Below are experts of layer 2 (counted from 0) of a mixture-of-experts language model. Rows are named up (a neuron's input weights, with its number) and show model dimensions 0-79. Each number is 500 + 40 x the weight over its row's rms, rounded and kept within 0 to 999. Numbers have three digits each.
Before each expert's rows: a language model's description of what the expert responds to. This comes from a sample of Wikipedia text that the model never trained on.

# expert 37
Third digits of years, mostly 7, in date ranges like 1967–1972 and 1973, also other digits in numbers and coordinates.
up0:503543455515439457437564447483492474517507553585488489472484592511488436571426527498496556520476550582485484497528473500489510539479442484425431557459460541479523517483493562459554533534517441482465561533501472446575553574514533447528488451
up1:573490487476479500471548458495492498492436516509522486565507526556465424509551462468465495557532531490504521528491408539525494540468492512487502480545497470528528502534502497474482469479593501488582487507488562608512500572500496512546468560
up2:535535559513512495483434484443444519513548532507557503484505530592500522543487429507499547484498508539538498584463470528504481536512522555496518503497415469471541614530544542471488492458511529504516468418463457521490443519506529526468467540
up3:491530422468473550531476440543589588542446498533506414520448519540428425489526517556440503524510456537498482450501451496530476507509537416566439527505414502452551520484517480507528524482521489513496490485491555535485498582461493488513511498
up4:582474528451509539510502465542507567511492448526473553510547493504559465489535480554468517546534469543506538520471460465538471496467508467463585507446540518514568556550489458439471493446520590507512548423486563492494519567449563476521547511

# expert 18
Capital letters and first syllables of personal names, often foreign, e.g. 'G'olkar, Gir'ish', 'Nik'ita, plus model-code pieces like K-A.
up0:520434432406449512532548394494512567474398548500485502550521550484441484501596461547460474517483521447481474487525476496529436497466495520535489450544497439512547498507517503545492493467522510509548503468485461537480572558464487551549451553
up1:536467502520458432509518371478525496480431522504549554570522509494522481450518469552555464510517495489495433505489459487508489552497493446467521502493408481551592549569509463533545551525492518556529504519494560511567505549493495553522517523
up2:576550507484490526520539471423525509470468474481498492603498577488522507429559497462497496483508461453528502464458410487509500483514462459493479518521443451514542532557525509477492545506582538539522511488436551520486499606470493530605480545
up3:547491505481502527483543513546501489507444501486476539560490533486387416488571510465463444526502493499471468444439469462517496492489457476516515537597464437476520566540485434480468480536491496557486537498495474550530496581553409473538566574
up4:520503473482396564452541536486514551470433543496395514501568511463502495578575492496470531488527470437525532456417409488476490543465422448574501463585457478464487517520489477519515495499471520497529459496527558500461521564495455544569504496

# expert 62
Day digits in dates (November 29), semicolons in H;A fixture or award lists, pipes, and name-initial pieces like Sh, Kh.
up0:491479525513486547511522513487490554445415452566445486576519451508515549393498444474540475466543460503526499535445520549486503509444538442511459469408507508446527568529503498471563528557578509470503498521463597484425503534529502536546496530
up1:548536473444507483626575513466500479436389421521504573540487542521491452503603460537486460455487454431560502515478553498536500530538512439510543490519459496571544508540511492476481585482508500565478485480522528534436474580463485480578489554
up2:504513516537496577511555504431530505410384478521489480559427531482465511500519443489514535550510531458472490522497457495468459473465495467509498470512486494537581573468483519528490468503484564524501489475472489518556528558474531532530482510
up3:577571523474534550456543518541470486608471489526497517544434583483487498511576463506497490518552425530511518470574511515490470558500518460497456502461484474477475483503493544389595467531535444545548497509488456504535552555477506443549520542
up4:519499487494431477500521433490437521423420525533480518556453534467508466492512466496514448498503547497537508491506452493525512510515488436523484443570393472558566504517541535493522486448550509476537507448444496533499554582468521419591441520

# expert 25
The word of in noble titles and battle names (Marquess of, Battle of), and pipes and commas in tables and author lists.
up0:564541453525500489521575456478551495523422513567533544574504446446475500435499494538474520513481568544516407403506445518527493462487406505481471471503464444464494497495464516511515506472564497473398519498467497524495508602550522537565435461
up1:619495566543460500539538459432488524455486537554541513565523578455488439480507464513461429528559473525473502448477463505530500502463456464475451504482529477512579534519523549492500550491541539594498478527467517554454499561517472581558492537
up2:581511525441462490510527442497490475482425513555555442559540520451532496537514480524582460517495501458485485439522526485527467491560477462465493507497484448603493517578496478552543508472474527487475554470471506517485496570480493501643491533
up3:550506529552440498539550422519465554515482521521539443534555484492474533451523533543507512445506515522493492516463501499507545508466531446476440527506503517565476510577467478497500504529494529596504507463462493527546484530463478567497579465
up4:518492557500475439482484434471499496429532448570451489541501565503490566522525518457529393519425539493542524511507537493468554484514498420503450563516535455464484535491581524486497489472479471483520473475495534570487444551541600544524443528

# expert 55
Sentence-opening pronouns and determiners after a period or paragraph break, especially They, The, These, Its, often in species descriptions.
up0:501438543537525469524490480515455534521491524491482508530525515550536504560458452509495493478427558503591568517525501518461461564515493551473490562545445422478472515492475463530517525498485505380580549537440523456479563530557497510472545510
up1:480542428485453588526479473454519505524500462543506478514501483468501479521522493557476521490510461496468532412402498556477445411458549443492505496531518452496440495522446494517465516540513505595536489543506548503562534524423541494555521506
up2:514528393488470526499515451541450493507453563534532461483509510466490473466486512594505485491574553491509519459512480502548504497408505487497475532528446485509510434554422476542425502432506566493546463521463508507477524593481485556524540466
up3:616495522484465504480545489536489522418431481558489521509486457470462494477510504469536424485495520537484468423477482485511480456501477467513543481446465444536549518515480446481524475507494539551493499482519546497455515579492447425555486538
up4:524516528485473535403486481461490554500486529565510550502504558559485486500504407494547425418502545447451595535519522460539473476481519501521524488541488462512484473506500546510492482487486596510519447483423511514481522493530425535496516524

# expert 60
Pipes starting a table row after a line break, and equals signs in URLs, formulas, notes and InChI strings, e.g. G'='Games.
up0:535493481512520573412595506434523468427547483482550563506510559530468464558555542556505411459553461513540528580501462486484476464522511514471439515537444466533526505533455573437488486443530605512476544451469615578476536489506470526513500483
up1:526500516503489522413567501483494515478450454495517583575456558523559473474541454459498474502507533463571488463443454376520434512522510493443481471506490489491546543519491528460522563505506491491493556521532536563450490607470461511505503500
up2:500518440446509561512499457450472545522501481616504539519549527498463493547526387484539526537535481486495445493435471471476511503496440479435420504489477430550517526520526478514512506497480535501494490494493474546480535519434511530524523516
up3:531504496462421500535542504495558530573499548544481511532561481549463512492442468547465481559435497538468453441495496431557482486423489459487461538548472459513516434487486468539527571515443516505522493450443514500518545568477459476557482503
up4:531495545435484471522547482461473527494443523527473541536531470484463418497533511496484473509560462473548507463504468504513435540467502494522485498537479432555588448504561409527524536479526600448542521500436499570443516611491512505573513598

# expert 57
Name pieces in Indian and Indonesian contexts (Bhai, Naagin, Ram, -ari), words like this, my, You, and digits in election tables.
up0:537474499512459566562586469535470503433468483483467485526449517502522459555523566528464493456493425538484509475476479423537531455500427455446490439557485535560539542523500434484538488525548508550568422489516584440548474561465460489552521547
up1:566480494449462491498526438466502481492442498500494468495462524539469526515486501540472437481497437456471483505474461523520542552497458504498525450556482466496500486553482505481481502472540503507467496446473551497466468580447523544515467465
up2:578480453467501499506545420427470473457397498513471508523528546466500497519539521501475459529482495508482477480487508475492474466531505445506485453449424480443521561530493438458556540486516521517492513500424549565490548546467433501546492471
up3:572447510454507429477493525429522489473453573496486513459524531461467509485477512463534517390470599495443506570486559503467533516524496429468483433489497501488571572510623443498524516496501510506556459536462489504524556492552485478504534509
up4:477472522548492524509555483523526514525463471494510495568524544506517477540462478441479437435524538490533522487462519518513462517480480499504510562532484438508532563478472400509571410525471525464535501402524490526555538527523556411503443580

# expert 9
Word pieces like th, st, rd starting a word after a bracket, quote or heading marks (th-irty, th-ousands, Other), plus ordinal suffixes and name fragments.
up0:543518548557457512482512492484574494499492580487508523450557525467487506534431505431488463538535557523518550519476520471492463468437458485508561515456510416528497546497460514499465522545526540493546472536557504521493523514497473578567417543
up1:563560479531535516491534499490492514501506478503538573462527533450507418517479500505471522473501525525515482505498505523536480519481525452459526533402397458398446572535524559478513503485500500519551504486477497496474500537510561462544525458
up2:571491450504463528526553509499416460512466474490432505576581594489475489522545463504464484530461455531479521495510395503527448490453514559471504513512487465516456468481424522501477444476473492468478519454490546538475482546513477499534469508
up3:510537426479463532476530424477502428455509516513470510526471496415451532528513500476496436497537512526512516457477496492498458503423548550549550507475461421467531548506497535452469532485495544488490520482515518522479500546421476426581540509
up4:461587482480457458473547471498566533487461487573504526528531570502468505530477459505510441479488527573484498507472490488492445525486458571506424542470453466472515534498559461459542499464595509499507460445454477502450475538454502518528537605

# expert 32
Office titles in infobox lines like President, Mayor, Premier, Head Coach, plus short word pieces such as c, on, er, X.
up0:591500496517538510502513483474505496475442434510517523551476554537482513504540491478488429469462423481404494487534478595538491464459498430473552572465449473581511536518490480492494490445607528491479521483522471484503604589518511416561473535
up1:526515517503450564476569479512428478488394534512503506539517545435516526486522437464512399501498563510574491474465508505498515531554467543521477512477457466546511475509500393506544479442499509456525517547478531552467546586488457632573467530
up2:576500578471501531524522497495505508482455518535475503515474554496468460498510501490492460455527504514444472488537451476558476504472419452471460593536440411545558536469569516542476505494447546535537521454471565538528551551470416511544487535
up3:535459490499441531474552430444491528471468493567527492560485573489495543493489440532505504467446492531484502487456460496522463562448509401493461529549405434524516526505531492470515526484490520524534467447475545555442529601507473495524520506
up4:548486503502507578495527450499451564509434523557523497549515509504477445496497537603440524500469510505493448469479421516533493504486441445417476552485430470494469456538509503511523520487510488495502477454480484491433463589490497564583529461

# expert 14
Digit 1 early in years or seasons in career lists (2001–2004, 1918), plus copulas are, been, were in prose.
up0:492505457494467500521523511420552617496451505526491517492515459458515517531509520444432486487478557453486491516426489514454544528533432493525570462524483502518501461533484497517475559554486482512493438454495500540551454552482536600582524523
up1:472538501529404521530553470454422550452483456487517481532516576534476461550597514475504502517529511507498461475531425454515483460494475355567520514507487447500576556589459483458497510473530513499492487461447460576455540513476577569512531521
up2:558459519557512474546578453509560570491492615521509440532493513494587500479524456536517540526530503445534538447523462491503516424487441470511541521531503440472596493562482456468472499481506496500513530458527492560481483602484495572508499429
up3:512482454497461480525580397465552497493389562564488539548476526497480531505516504527511523463587532495507460500472439560532483471500496452528515510490456453502533449535451522501526528489520532542507526497454535505549471589476436502580439469
up4:545392478504445505481534460519434506502395486516490494497540511553444534479475489486544423570556566520485505413473475469547508559422494420510482457482425454525513551531465450431479507512456506527522509475497497467528511561469493553604522540

# expert 58
Single letters and fragments inside foreign words and names, like d in Pädagogik, Süd, Courtauld, plus country and city names.
up0:502499460433499437544538450412524452505402467547494573531556487480407463466588468503524509518480526539543440544493490503466494508430452432482580485463429515456599483514527524493503497501585523505514475467498498658462543516462451504495514455
up1:516502546594512464508511508500553490503461465545421513580520463481529557476565468434586549467425449469456429499443504530497513482527516494518485526514533438499458531484473494484594484534502489488523437506497487564536518594522487511551487437
up2:556543525509537410562527412453512484473478522563440513493537532494449465467534481558526522529578490444423494492541543497567447534467487400519480506563484488517479525521529546474537536518516497564576492477435532497482440610526470467541522465
up3:609468510460541560458490478540495482497477515582517496570534579522529417485534531405475541522499501454507457529483528548500448528545479457522484511489419465508554484500440533526503523443515494572454588484432489530459486533523486426488468474
up4:541488497518518480495485431429524490440430472545489552519476543492500525536550557489523509515493534433525491495531512494491508529506521432530514514502436487504506510529470499417529541503510502519470449484414516548517549563540481491567486511

# expert 30
Temporal prepositions during, after, within, Spanish article names like Los, Las, San, and pieces of foreign or uncommon words like Mater, Kamp(ala).
up0:490497474494485458516528537480487567517393457488517523535565494494499508448497556490510453549561495477491475501491489527488493616406452518529502459494495470548528514578470478480459441567487506567475496466508519554499460507488461535541487528
up1:603463508583419508539481474478563523476478496497460527499506582493503514513514431472457492480499518456476551480526481533552547520422472494476493553466499459562534528557563496496494499554593518453496515442456535554488492589432493510517502509
up2:511496499529443511507564451474522489460377473561520435547494513488470471511584447509493482482517488509480512581487471423506526455478497484512450497454470447474526495575481489479502535478520488501478495467476508550552497585492506468546496489
up3:493502526538507515575514465420534505501470512517484494487534499530516527552589475539530500497590488411558480455514512513488492444555508517489485516486436531476561630523466551506453474580506496488557543488516540509469433575483525603554478459
up4:511585496529485508542520466513471543446440495550556530524506517565512496521526498486527494518509503523472482474460433471548472468476519473484437589493460449493554571544536485503479461463484446527515503488440524505463475624440513509584516520